From a checkpoint of a small mixture-of-experts model trained on Wikipedia.
Size: 8 layers, width 384.
Below are experts of layer 3 (counted from 0) of a mixture-of-experts language model. Rows are named router (the router's row for the expert) and show model dimensions 192-383. Each number is 50 + 15 x the weight over its row's rms, rounded and kept within 0 to 99.
After each expert's rows: "raises" lists some tokens whose logits its average output raises strongly, later layers aside. This comes from a sample of Wikipedia text that the model never trained on.

# expert 30
router:42 51 12 45 36 36 64 16 52 61 35 59 49 53 82 14 40 45 58 74 56 65 45 34 74 63 37 49 75 75 37 56 65 21 44 33 46 42 15 39 39 49 68 55 59 47 47 57 55 52 24 46 51 40 49 58 41 62 54 51 75 77 43 30 58 48 67 17 54 36 61 68 58 49 50 47 30 54 96 35 37 57 75 54 43 45 60 77 36 42 74 63 48 84 59 60 71 46 59 49 61 25 39 45 71 52 72 39 19 43 47 60 49 42 44 41 51 50 70 62 54 58 45 35 14 91 59 36 36 63 45 48 64 38 50 49 34 59 34 44 54 49 58 48 77 66 83 60 43 48 43 37 35 78 42 41 46 66 37 38 32 16 47 49 35 45 48 46 56 32 78 59 55 42 54 57 53 56 38 26 59 52 39 61 38 40 61 50 50 24 49 33
raises: "point", " coaching", "rac", "lock", " certification", "book"

# expert 51
router:45 46 26 50 45 54 47 54 48 61 26 71 49 50 69 32 56 58 52 50 79 26 44 29 67 78 47 37 76 88 13 25 83 58 37 45 46 57 39 53 71 67 60 47 27 73 73 53 43 40 26 71 60 82 43 54 49 56 56 52 31 61 64 57 42 42 39 49 55 51 59 46 50 24 35 44 45 21 82 77 28 49 32 60 62 46 59 61 31 44 46 75 38 77 39 53 51 60 50 34 87 35 42 55 30 55 52 42 49 49 53 42 54 40 67 45 69 51 40 51 45 69 69 38 39 56 34 57 46 40 39 58 48 41 50 44 39 30 50 24 55 44 42 27 48 54 37 51 69 26 56 48 32 56 22 57 35 83 61 23 35 56 41 59 36 52 54 45 62 39 90 67 44 44 34 36 62 84 05 35 60 61 39 55 43 68 58 48 45 38 87 37
raises: " the", " what", " these", " two", " both", " their"

# expert 80
router:48 19 49 56 47 44 50 35 61 90 39 57 26 71 66 13 51 33 50 45 68 45 29 18 54 71 80 42 80 58 53 33 67 25 28 60 47 57 55 17 58 64 49 67 54 57 57 15 54 24 54 71 74 45 53 35 15 37 63 71 47 58 46 28 49 47 46 56 48 44 61 52 24 84 39 60 38 48 62 71 71 39 63 56 56 71 78 58 52 47 65 55 65 56 32 35 53 75 73 39 30 39 28 54 66 67 53 48 25 42 43 52 80 61 47 64 38 48 45 56 40 76 42 32 47 69 44 53 28 36 47 53 28 49 50 56 41 45 46 63 52 66 66 43 46 64 45 54 40 56 55 57 44 81 35 72 42 43 89 41 25 38 50 60 38 62 41 39 67 16 59 73 52 79 61 66 25 73 45 47 47 86 28 39 49 40 65 33 76 54 56 44
raises: "-", "pen", "=", "p", "ulation", "ps"

# expert 43
router:66 36 05 54 48 43 53 27 66 42 41 81 56 38 73 48 62 38 56 62 47 57 47 54 54 53 63 43 69 49 16 61 52 31 31 51 59 29 53 27 50 80 73 45 56 51 48 50 47 65 42 46 50 63 45 67 28 59 95 46 46 46 48 62 48 55 42 42 66 30 64 53 25 59 56 40 17 46 53 50 64 41 49 48 31 47 66 62 60 57 82 50 41 80 40 63 73 83 63 42 61 49 38 42 43 69 35 30 62 63 34 36 61 72 42 56 74 49 63 54 35 54 59 29 43 53 32 57 57 46 52 33 60 55 53 77 62 31 49 49 50 39 72 38 49 57 51 63 68 49 52 72 31 59 24 28 51 30 46 29 49 46 58 47 40 48 51 20 97 24 67 66 77 42 31 63 24 46 32 44 48 62 53 59 71 68 71 66 47 43 45 48
raises: "\n", " However", " In", " Since", " As", " While"

# expert 89
router:43 19 37 17 44 47 60 33 68 42 36 67 73 36 67 68 48 62 59 53 41 57 37 61 52 53 58 49 59 67 59 31 69 08 44 35 61 66 43 17 65 50 62 51 54 47 50 25 25 28 44 24 41 49 46 55 34 45 36 35 67 59 45 42 41 51 48 35 65 25 47 44 34 53 49 17 16 34 79 40 77 60 54 90 46 41 63 36 42 59 39 63 23 51 72 39 84 63 67 64 55 45 63 61 48 57 44 76 55 59 40 44 64 56 48 39 49 49 38 70 54 27 50 37 45 50 55 48 30 41 49 46 29 23 29 65 50 43 58 52 49 55 58 48 69 70 44 32 67 63 52 49 49 53 35 38 40 68 60 34 43 59 40 64 45 67 43 87 69 47 36 48 44 71 35 32 53 55 68 21 50 45 46 37 26 75 27 62 60 29 55 56
raises: " the", " his", " her", " their", " our", " these"

# expert 61
router:57 24 23 57 50 63 70 48 72 69 20 64 51 56 70 47 77 55 65 84 64 53 24 46 64 54 44 41 47 47 50 34 65 30 40 42 36 75 57 37 66 75 52 65 45 62 63 42 37 53 32 39 53 91 75 57 60 65 63 67 77 60 53 40 28 87 44 56 54 64 53 73 35 74 67 48 37 50 63 58 58 52 45 64 38 60 54 49 60 41 44 57 45 51 71 78 56 50 48 24 48 39 54 52 48 40 46 54 59 64 55 57 59 60 49 55 46 49 63 48 50 28 53 41 22 44 62 27 21 60 15 38 71 38 58 60 40 46 39 44 51 43 48 45 56 59 32 51 59 46 17 66 32 84 56 17 52 26 51 28 42 44 57 69 34 44 47 37 56 39 61 60 47 49 64 56 39 57 51 33 56 42 59 44 28 71 83 58 58 62 39 65
raises: " of", "ful", " its", "over", " Of"

# expert 19
router:36 57 33 27 57 45 59 44 67 65 07 51 46 52 65 52 68 43 60 66 57 37 63 51 52 77 52 62 58 73 51 58 52 32 45 47 36 46 49 37 79 66 50 45 66 58 43 22 39 49 41 37 49 52 67 58 34 45 63 58 39 60 37 49 63 83 48 55 45 37 54 67 39 58 42 29 31 34 58 63 34 52 53 62 44 67 47 41 50 57 55 55 40 49 57 73 53 73 59 23 57 34 45 42 65 53 60 32 40 46 66 50 65 60 48 53 62 49 30 52 40 72 60 48 25 76 26 34 28 68 58 51 67 45 72 60 37 63 46 54 51 74 55 53 33 64 58 38 72 59 42 40 41 42 44 49 44 64 50 26 00 25 25 44 67 46 24 54 60 46 25 74 43 75 41 59 59 30 30 07 35 77 62 52 40 51 54 43 34 43 58 21
raises: "ő", "kowski", "heim"

# expert 39
router:31 49 28 31 34 46 78 55 51 61 36 63 37 50 62 44 56 63 54 64 57 33 52 53 60 61 55 46 51 55 44 35 63 31 25 39 40 44 21 44 48 73 47 38 24 44 57 54 66 53 62 82 31 47 52 59 56 28 59 55 58 51 34 45 60 52 52 57 52 65 83 51 44 50 35 38 50 49 64 27 40 52 49 48 33 50 68 42 82 53 63 52 22 72 54 47 58 67 50 47 56 00 23 78 56 50 39 56 32 41 50 54 47 34 57 46 62 50 66 44 48 27 60 29 39 66 48 33 59 47 56 37 36 44 64 50 41 58 63 40 52 21 61 54 44 61 55 45 67 54 49 46 19 48 48 59 33 43 56 23 60 57 48 55 47 30 55 53 68 42 44 44 45 46 52 60 11 56 63 42 61 40 61 67 46 57 37 53 55 45 56 39
raises: ".", " (", ",", " until", " since", ";"

# expert 32
router:52 23 34 50 49 58 45 48 58 36 54 54 46 72 52 30 55 78 75 47 52 46 37 32 44 39 28 36 62 64 34 45 45 44 44 49 61 70 39 46 43 84 53 54 33 59 53 32 33 45 67 70 44 49 64 59 40 72 66 39 55 68 54 51 61 42 43 51 62 56 68 52 26 50 61 62 28 46 65 27 44 52 58 74 16 48 49 37 61 51 75 53 70 71 50 65 65 67 66 29 41 40 47 79 49 41 67 59 45 43 68 48 76 60 37 60 67 50 52 54 27 32 57 45 53 54 32 34 77 48 49 47 53 65 36 54 46 29 40 56 51 54 76 35 48 64 62 47 74 72 41 47 48 78 42 42 65 55 59 43 21 25 38 47 28 63 45 45 50 34 44 72 78 42 64 50 51 62 50 23 47 64 43 58 40 83 56 40 57 52 54 50
raises: " to", " in", " on", " the", " for", " at"

# expert 74
router:36 51 34 60 21 68 49 38 41 71 38 61 65 43 69 20 60 54 83 61 43 70 67 38 63 66 41 72 88 60 49 57 66 45 20 37 65 74 35 37 52 73 52 33 37 68 66 64 64 47 46 26 70 65 41 64 20 68 55 53 49 57 35 55 42 54 35 33 65 57 61 53 45 60 67 21 69 32 56 27 51 57 47 76 24 53 79 29 47 66 64 60 45 65 57 29 77 60 47 46 80 30 41 62 65 41 60 23 38 52 48 38 54 63 46 39 49 40 43 65 58 47 51 57 29 72 40 36 41 59 69 65 30 30 22 55 33 56 59 68 45 58 60 27 52 57 31 40 48 65 53 39 36 79 27 59 82 68 67 61 36 43 56 48 21 49 64 29 47 25 30 56 99 58 49 60 21 67 45 19 51 42 56 59 33 51 59 14 26 62 51 49
raises: ",", ".", " made", " on", " in", ";"

# expert 95
router:39 28 45 34 59 63 63 44 47 63 41 72 55 43 62 57 72 65 53 70 49 63 59 39 49 62 47 56 96 49 18 49 61 26 61 66 54 61 32 13 35 61 72 58 32 88 46 64 33 54 33 42 48 70 49 46 17 50 55 71 40 44 48 59 31 56 38 71 56 40 49 46 26 36 44 28 43 38 56 44 53 47 46 59 66 52 59 68 42 64 28 49 18 47 38 49 54 62 34 28 78 25 36 39 46 61 59 58 56 57 64 19 39 36 50 62 25 49 54 68 47 49 67 36 45 55 60 30 45 28 77 62 35 36 46 36 59 27 31 48 50 28 50 41 51 55 49 45 65 51 62 79 42 50 47 65 56 44 72 52 43 31 41 85 50 48 37 57 57 46 43 67 63 23 47 54 54 41 37 56 50 67 49 75 68 46 43 42 69 47 63 62
raises: "class", "level", "point", "member", "turn", "Day"

# expert 35
router:29 42 53 58 60 16 72 43 57 48 40 60 67 56 69 47 54 48 68 46 45 51 55 49 41 64 60 35 48 92 55 65 60 39 31 54 10 61 23 47 62 63 56 67 52 64 41 41 42 54 45 60 45 71 68 64 43 44 57 42 30 68 17 38 50 56 47 39 39 39 60 39 35 60 28 44 13 47 66 39 33 24 73 52 57 43 51 49 72 33 64 70 64 50 55 57 51 67 49 36 43 42 27 42 90 53 38 40 56 34 56 44 52 27 46 27 22 49 55 54 37 36 48 43 29 47 14 29 53 61 62 78 59 60 74 59 39 37 33 80 50 60 70 66 54 90 60 54 51 73 60 52 65 60 27 42 41 80 63 18 33 44 42 51 72 44 41 58 69 49 64 63 62 64 36 29 57 64 52 43 66 79 50 41 57 51 42 23 25 47 64 30
raises: "gger", "tter", "coming", "some", "shing"

# expert 6
router:48 15 36 44 61 40 52 01 76 39 53 66 67 45 70 32 74 61 51 55 56 40 48 35 55 50 45 55 81 47 46 45 54 53 50 66 45 51 41 17 62 54 53 40 35 57 43 66 48 72 45 49 48 70 57 57 48 43 57 52 39 66 64 49 51 63 52 59 54 26 70 31 26 36 73 39 57 24 53 53 32 47 60 72 47 44 66 41 59 21 62 61 43 65 37 38 63 99 53 32 46 38 35 53 32 78 37 43 65 59 56 57 87 45 55 22 49 50 46 47 24 54 73 59 38 67 36 51 42 59 51 43 52 69 20 60 33 53 57 56 51 48 65 44 56 69 45 70 24 61 51 51 77 59 49 18 39 49 26 54 10 43 58 78 60 22 33 53 52 42 51 42 40 32 29 35 31 53 54 36 54 45 40 37 61 45 31 48 58 36 84 47
raises: "===", "The", "A", " |", "In", "On"

# expert 5
router:38 32 37 54 75 49 57 45 49 65 49 84 46 41 72 28 55 39 49 55 55 41 40 47 44 69 54 62 54 50 40 40 31 17 26 39 30 70 41 45 61 56 74 52 40 51 81 31 47 30 46 43 66 41 35 56 50 53 72 36 34 61 36 42 64 60 56 54 43 32 72 34 59 45 33 51 61 38 69 66 70 71 70 51 49 44 45 60 49 77 35 63 39 68 56 38 81 41 40 30 80 39 36 64 69 55 73 61 62 47 43 47 73 43 36 53 38 49 27 35 45 44 52 41 30 57 36 37 53 60 36 51 39 69 47 84 20 54 19 62 50 41 72 56 55 78 56 38 39 91 40 44 25 67 24 37 45 54 52 43 25 08 49 56 53 63 36 41 51 31 46 37 69 66 33 57 56 38 45 29 31 71 48 46 33 52 50 54 50 52 62 58
raises: "|", "sburg", "7.", "1.", "stone", "9."

# expert 91
router:42 47 48 28 60 55 61 58 74 53 44 67 58 47 43 47 46 77 59 36 65 50 25 58 66 52 45 42 59 56 32 64 48 33 50 56 35 50 41 13 32 64 61 40 48 56 53 80 50 50 49 45 67 50 35 54 29 41 54 46 52 59 46 24 28 45 51 26 72 40 49 67 46 61 82 53 37 46 75 32 41 35 82 63 30 59 49 40 66 45 59 95 21 68 31 77 68 67 68 27 55 38 38 54 58 75 28 44 14 55 61 53 41 37 33 70 50 49 57 55 51 62 46 36 40 93 50 43 51 66 39 59 65 17 53 50 29 49 36 62 48 44 64 27 62 41 60 54 50 50 51 53 38 74 46 75 46 61 71 30 39 48 32 84 36 52 41 32 77 46 50 72 42 43 64 36 45 67 65 34 45 49 36 77 62 67 53 47 54 55 64 38
raises: "\n", " Preced", "pes", "==", "===="

# expert 79
router:53 45 42 50 60 48 53 58 59 83 40 71 51 66 47 41 58 62 56 41 49 47 33 65 75 59 62 64 45 75 52 48 39 13 30 50 72 22 61 36 51 61 61 51 37 48 60 49 71 66 55 56 59 44 49 83 42 33 66 37 23 62 53 33 62 73 39 44 51 53 51 57 52 50 52 39 46 52 86 42 56 33 65 48 33 55 69 31 55 42 58 56 21 67 54 53 76 47 75 57 88 21 35 54 54 61 47 47 20 34 65 66 58 59 76 59 53 50 89 37 57 53 48 33 39 44 50 31 49 43 48 37 26 46 06 63 19 64 38 69 50 45 75 54 36 60 40 54 69 45 49 48 28 52 36 38 73 43 60 28 43 43 44 73 56 40 54 61 61 44 48 35 64 52 30 56 28 68 22 40 66 58 57 73 61 43 60 69 89 47 66 56
raises: ".", ",", ";", " in", " and", " by"

# expert 81
router:65 45 35 47 42 35 56 44 78 42 53 72 46 35 69 67 67 26 66 67 92 65 48 44 52 48 43 54 36 73 18 41 36 47 15 50 58 68 19 51 67 55 52 52 60 56 77 61 41 30 36 65 28 61 61 69 62 42 39 61 38 43 39 38 67 72 47 34 37 55 78 55 34 35 68 45 54 42 45 78 54 39 46 73 40 62 72 69 28 59 54 54 60 64 56 26 45 63 61 53 63 54 32 44 44 73 36 37 66 54 57 54 63 31 30 57 43 50 64 52 28 30 73 40 24 89 59 29 51 42 47 68 72 36 65 62 18 48 66 34 50 47 71 30 68 58 71 67 50 64 57 54 51 57 25 21 50 31 51 46 52 43 34 68 26 45 36 29 63 21 76 63 79 53 54 52 42 67 40 56 51 67 50 49 29 44 43 65 46 58 58 57
raises: "ed", "ing", "able", "es", "ably", "ting"

# expert 44
router:18 51 37 53 51 43 59 20 67 52 55 71 70 11 81 45 66 44 63 43 83 30 44 48 42 79 67 46 48 44 48 48 46 58 35 34 59 40 44 32 79 55 55 55 54 60 23 53 58 49 36 71 73 48 37 57 55 44 64 62 33 62 45 33 58 47 49 60 64 47 87 33 27 54 57 14 41 31 72 53 42 50 33 71 58 56 56 59 39 52 81 66 56 67 56 48 69 45 87 33 48 46 49 59 48 57 52 49 19 80 61 49 60 35 49 62 44 51 69 38 60 48 44 47 39 55 72 68 50 45 47 51 49 36 61 38 33 51 62 69 51 43 43 43 47 78 31 65 57 82 44 32 40 65 38 59 46 50 59 33 49 25 38 41 18 58 64 17 48 08 42 54 60 45 36 45 22 35 67 20 44 52 53 44 86 61 37 59 59 53 70 33
raises: "81", "f", "75", "73"

# expert 83
router:67 20 38 35 60 59 60 54 97 49 25 76 43 57 48 25 65 60 60 65 91 51 41 52 35 32 58 53 72 57 61 52 49 14 30 44 63 37 32 11 54 48 95 81 24 54 51 56 61 47 50 36 54 48 62 54 24 64 48 84 73 39 32 49 32 58 43 66 64 35 55 63 43 58 59 62 58 35 63 52 62 53 69 50 28 50 68 75 29 60 57 76 45 55 69 62 66 65 71 59 52 46 02 75 37 51 55 47 52 79 51 63 53 56 48 27 39 49 44 39 43 55 43 42 29 74 60 48 38 74 46 55 47 35 45 57 49 46 43 57 50 63 61 26 39 56 65 57 47 48 27 69 63 59 55 24 48 65 48 31 50 60 14 62 37 47 42 33 51 59 83 47 51 67 60 42 34 65 28 41 42 54 46 59 89 46 42 31 56 14 60 43
raises: ",", "ing", "'", " and", " &"

# expert 93
router:50 61 51 34 29 47 58 28 69 52 27 69 31 46 71 55 67 46 49 78 73 54 30 52 39 64 56 64 57 51 38 34 70 48 26 31 64 43 31 66 68 66 59 57 43 76 63 35 58 15 45 44 27 46 51 49 49 58 75 40 45 67 53 31 22 70 62 65 55 27 54 66 30 71 77 65 47 24 50 69 76 42 50 61 58 64 48 78 56 53 56 57 54 40 66 32 64 62 85 70 81 55 29 49 69 76 33 56 66 47 83 42 67 53 41 61 10 51 65 53 58 61 55 50 53 50 62 40 40 50 35 68 36 39 66 55 48 43 49 42 51 43 68 33 40 59 60 45 34 44 50 78 47 78 32 55 42 28 67 43 35 46 39 37 38 56 41 25 73 24 55 45 49 65 34 59 63 45 60 38 41 57 45 70 38 64 64 31 48 63 50 54
raises: " Genres", " Genre", " Website", " Origin", "ies", "2025"

# expert 3
router:33 28 52 43 45 46 54 37 62 60 56 56 58 57 62 33 45 59 62 53 50 61 42 26 56 58 43 43 70 79 51 40 65 73 00 39 68 67 13 34 64 88 70 57 66 34 51 49 39 54 34 68 56 49 69 62 36 49 73 42 39 57 46 58 43 43 53 32 62 47 50 50 42 55 55 66 52 49 62 35 47 63 32 84 40 42 41 67 28 46 62 45 33 60 38 54 70 62 47 19 55 29 36 66 62 59 46 51 59 36 48 68 56 85 35 54 54 52 55 46 58 55 50 50 28 68 58 56 50 26 32 66 60 54 56 77 59 37 35 49 57 60 59 40 58 49 37 69 48 45 44 56 42 81 20 65 42 65 68 45 34 33 55 49 58 41 26 08 64 39 68 33 66 44 37 41 50 49 31 26 62 32 54 52 55 76 65 25 34 48 71 37
raises: " the", " their", " them", " all", " each", " any"

# expert 94
router:36 50 19 46 56 33 51 41 73 68 15 54 47 36 48 53 34 32 56 79 80 61 41 37 57 67 32 55 81 51 31 30 34 41 56 58 39 50 58 20 62 53 73 57 62 66 31 45 46 23 53 55 48 55 62 52 51 34 72 39 45 51 55 36 36 57 53 03 68 35 64 35 35 64 72 39 43 49 68 52 43 33 46 99 27 63 57 28 43 28 34 77 52 52 65 45 37 54 54 22 36 60 26 40 83 43 53 57 61 34 31 49 47 54 22 79 45 50 58 63 39 56 50 23 42 46 40 58 46 55 33 52 68 47 54 95 59 65 51 44 50 58 69 44 58 84 38 52 33 42 42 55 39 64 40 36 56 36 71 30 22 28 55 33 51 37 28 35 65 19 75 68 62 68 56 55 54 42 53 06 58 63 58 52 52 48 48 55 61 54 45 53
raises: " a", " the", " little", " an", " him", " many"

# expert 72
router:31 20 32 54 69 30 52 47 83 73 43 53 40 25 55 44 60 62 37 41 49 29 45 18 45 56 55 74 59 49 56 33 45 52 41 43 51 55 39 19 72 54 92 82 46 49 55 57 36 49 55 29 57 72 36 52 57 65 76 48 26 57 17 41 15 52 54 53 47 00 62 26 53 83 50 36 34 50 55 66 51 52 46 73 55 62 64 30 41 64 55 69 54 38 48 55 63 73 77 35 37 35 29 45 53 68 63 63 39 45 45 49 90 58 41 48 49 50 55 76 39 52 69 37 54 71 59 23 21 53 54 51 69 30 53 63 60 15 31 73 49 65 64 48 81 60 53 46 44 94 54 63 50 55 30 48 70 54 55 24 39 45 41 46 54 48 40 30 60 35 39 56 49 61 44 48 64 49 46 33 41 73 37 55 44 45 60 23 47 48 79 42
raises: " post", " creation", " early", "day"

# expert 75
router:54 67 35 55 83 33 70 55 53 58 21 57 24 51 66 19 55 61 75 50 56 58 45 48 57 50 55 57 57 56 44 67 41 33 25 54 62 56 07 48 56 52 39 53 63 58 59 45 33 40 35 49 40 42 60 49 31 53 37 52 58 61 21 43 52 68 51 16 55 45 50 43 11 56 54 42 30 56 73 62 56 46 59 51 56 44 52 60 56 64 62 51 45 51 58 47 58 54 48 58 64 45 35 60 59 90 43 80 45 68 74 46 67 78 49 57 49 34 78 82 45 38 78 43 28 78 50 63 43 62 52 47 48 30 45 54 23 53 45 29 54 34 49 57 36 53 64 37 60 72 48 38 34 60 49 51 46 49 76 59 37 43 31 50 62 43 35 59 57 34 57 65 66 61 57 66 59 46 59 45 53 71 53 76 53 78 67 35 58 48 58 75
raises: "ally", "izing", "ity", "ite", "ized", "ising"

# expert 22
router:41 41 33 48 44 25 42 66 58 50 40 63 49 55 73 29 69 53 36 46 69 33 43 52 61 46 59 40 43 62 18 44 46 29 26 61 33 62 51 41 58 78 49 48 46 70 51 42 72 48 68 72 63 47 65 75 00 60 66 42 62 37 40 33 69 46 50 71 68 51 49 47 61 60 50 55 29 19 47 37 69 21 43 58 48 64 51 64 33 60 51 72 54 82 43 51 56 76 67 49 73 48 43 63 45 65 58 41 40 61 54 54 65 78 70 28 23 50 39 49 37 41 69 40 53 70 41 63 53 79 44 79 57 36 49 40 19 35 45 80 56 32 77 38 69 60 47 49 67 64 41 47 41 55 12 51 57 50 46 49 52 31 32 40 33 65 53 22 60 15 53 42 79 62 52 57 27 46 30 49 56 62 55 38 53 61 58 68 37 47 41 36
raises: "\n", ".", " (", " This", " and", ","

# expert 10
router:44 54 26 42 31 57 56 47 54 80 29 60 47 49 71 65 54 26 36 56 41 38 50 20 63 55 63 62 82 64 30 49 64 26 29 30 65 59 59 49 64 73 63 37 36 42 39 49 35 30 65 54 52 35 77 46 40 26 42 37 51 76 50 49 34 76 58 58 68 52 74 65 56 58 63 30 40 46 81 55 43 35 47 54 54 64 55 25 61 52 53 85 10 75 32 42 63 66 56 68 90 44 45 59 66 47 65 66 51 46 29 69 49 29 42 65 59 50 57 66 33 57 44 42 43 66 47 52 56 47 61 45 50 66 16 70 34 53 56 54 50 57 45 39 44 63 69 75 82 43 23 48 36 56 41 56 59 24 72 63 30 54 31 37 39 38 29 38 61 63 51 69 83 43 43 53 62 38 63 65 71 70 36 46 59 48 58 20 30 41 67 39
raises: "ler", "wood", "lin", "gen", "aud", "rich"

# expert 76
router:39 33 34 44 45 54 73 42 62 46 34 57 57 56 59 33 54 38 52 99 59 60 41 52 42 83 60 60 68 71 31 28 58 31 47 36 32 42 14 20 51 73 72 52 45 77 42 45 20 69 45 50 74 46 63 65 50 47 74 47 60 64 66 61 29 80 59 50 54 42 56 50 25 44 36 36 36 40 57 71 66 58 69 50 17 50 52 36 56 59 53 67 33 57 59 55 57 49 44 39 55 40 51 43 80 77 23 49 45 34 49 63 51 74 60 57 63 47 29 58 66 66 35 38 68 61 58 47 29 72 38 70 81 48 57 62 49 64 34 31 48 47 48 33 28 58 49 49 28 28 62 41 43 64 21 48 54 32 63 52 44 56 53 76 32 36 33 63 71 12 36 94 49 41 61 39 23 72 36 13 36 39 50 50 58 48 55 28 44 33 34 45
raises: " hold", " use", " come", " replace", " follow", " read"

# expert 28
router:63 27 34 76 66 65 44 24 55 57 51 60 43 61 92 42 48 48 64 45 75 68 20 40 40 46 48 61 81 52 36 32 62 28 47 74 60 46 30 28 50 67 65 52 43 77 53 55 69 42 51 78 55 53 27 36 11 47 90 68 52 48 27 38 43 36 63 27 54 48 56 52 38 67 55 39 41 36 85 48 40 48 41 73 27 53 67 57 61 67 49 53 57 75 38 49 67 59 60 41 62 44 58 53 35 45 50 54 48 76 38 50 33 61 37 67 27 56 74 45 51 60 47 27 40 91 60 52 45 60 72 54 51 37 22 37 58 43 35 56 48 43 64 51 50 79 52 62 37 26 49 53 55 50 32 60 51 50 52 42 54 57 61 79 37 55 38 35 78 31 71 65 80 68 37 37 38 87 59 12 54 45 68 49 44 44 65 47 75 64 57 53
raises: "===", "==", " Location", "uff", "\n", " ==="

# expert 63
router:51 38 38 39 80 59 49 41 30 59 54 68 32 18 30 39 77 48 89 65 60 31 42 58 68 53 71 63 56 54 27 57 50 44 22 19 72 47 40 60 46 62 72 53 56 40 64 46 55 58 55 47 59 39 33 71 49 23 45 46 58 83 46 41 43 60 48 76 67 53 53 68 57 43 55 41 26 35 45 60 57 40 46 67 65 68 66 48 45 62 67 82 39 42 48 51 83 60 58 48 57 42 47 57 57 77 39 67 60 80 67 42 48 52 37 50 24 51 53 57 49 52 55 36 42 50 55 60 22 54 61 29 72 45 58 50 33 51 16 63 51 45 52 35 40 52 48 64 47 73 32 60 45 76 59 36 61 28 76 41 49 41 54 56 63 57 38 43 79 30 54 37 45 29 58 39 55 93 58 34 24 38 61 54 51 31 40 43 61 32 64 65
raises: "som", "born", "ney", "sen", "c", "z"

# expert 18
router:63 38 27 14 60 54 54 25 70 60 13 51 35 44 62 44 63 39 41 50 64 61 60 49 66 62 33 57 54 49 55 43 72 52 29 40 70 56 51 24 94 73 48 50 39 61 51 23 58 60 46 47 50 57 67 31 32 39 75 53 54 66 57 63 34 59 48 32 99 44 80 73 39 50 46 44 36 33 78 23 52 50 34 80 51 38 84 45 44 43 76 44 38 56 56 46 71 47 31 53 70 24 34 71 59 51 80 52 70 62 62 31 75 68 36 62 58 50 32 55 50 82 48 40 48 71 57 31 54 52 46 40 83 35 35 63 26 63 71 69 50 80 52 51 48 56 77 49 56 48 28 48 56 61 45 53 72 57 33 26 58 19 46 60 38 50 37 53 63 37 43 65 43 60 46 47 25 25 62 47 50 76 53 58 69 50 58 41 52 47 49 34
raises: "nagar", " states", "thal", " state"

# expert 82
router:33 63 23 33 49 52 65 57 47 66 24 56 28 48 69 14 49 74 49 69 44 52 47 30 53 59 40 48 60 64 41 46 66 20 32 50 57 55 34 54 78 65 50 40 39 62 65 50 55 48 48 49 29 73 65 42 65 33 42 26 49 58 45 47 68 57 66 05 65 47 73 63 44 40 44 51 05 55 63 72 36 47 31 64 50 34 55 45 65 46 62 51 56 61 66 35 72 63 53 28 51 29 27 83 53 58 81 57 31 51 60 41 62 48 52 56 74 79 30 55 57 56 69 38 27 60 42 45 75 52 69 48 42 66 66 53 51 55 25 64 39 38 61 64 41 49 59 50 59 55 35 38 28 62 48 52 45 66 73 37 44 35 28 58 46 59 58 39 75 40 70 82 59 75 20 49 38 50 53 18 55 51 67 58 50 68 55 44 81 58 73 65
raises: "wide", "aged", " duties", " funds"

# expert 36
router:57 54 38 43 43 43 58 52 50 50 39 52 46 55 45 33 71 87 40 51 63 39 43 53 61 52 77 65 53 64 51 42 54 06 31 45 43 55 38 45 65 56 57 46 40 61 47 47 54 26 29 44 35 59 44 43 40 51 90 61 23 58 18 56 47 64 50 64 47 48 82 43 24 39 73 32 44 68 54 66 44 42 54 79 33 53 64 52 58 52 76 56 31 72 60 48 49 59 58 40 60 36 29 31 60 83 71 57 54 37 62 66 48 72 49 37 62 54 73 48 37 34 69 32 31 48 31 31 41 25 44 42 45 45 40 61 36 48 53 67 55 47 87 42 20 40 50 50 76 69 39 20 28 69 46 41 38 46 38 33 61 57 29 71 33 51 41 68 60 40 34 36 67 56 48 79 23 44 33 43 47 58 45 65 53 44 63 59 66 55 54 47
raises: " and", " of", "'", ",", " to", "\n"

# expert 11
router:53 42 48 35 34 49 48 48 54 40 09 55 42 62 79 30 63 64 50 61 73 44 40 44 42 67 55 62 59 73 74 49 48 33 45 55 53 75 52 54 66 57 71 37 48 99 59 30 66 66 46 59 37 59 70 65 55 61 52 51 44 58 39 34 38 75 51 42 44 41 56 58 46 66 45 40 45 59 59 36 40 36 65 70 49 52 64 57 60 46 46 59 52 45 44 63 74 72 55 37 56 40 43 56 71 64 60 56 24 22 52 51 61 62 47 51 61 51 63 81 28 36 69 47 25 47 19 42 43 43 52 54 31 61 46 63 20 63 51 45 51 74 63 53 51 85 70 57 49 79 30 33 48 49 47 34 36 55 46 27 04 45 54 41 75 50 37 51 57 36 57 70 76 59 49 50 19 44 13 40 41 68 63 50 65 53 61 19 43 40 52 50
raises: "cz", "ious", "cott", "ovich", "now", "eau"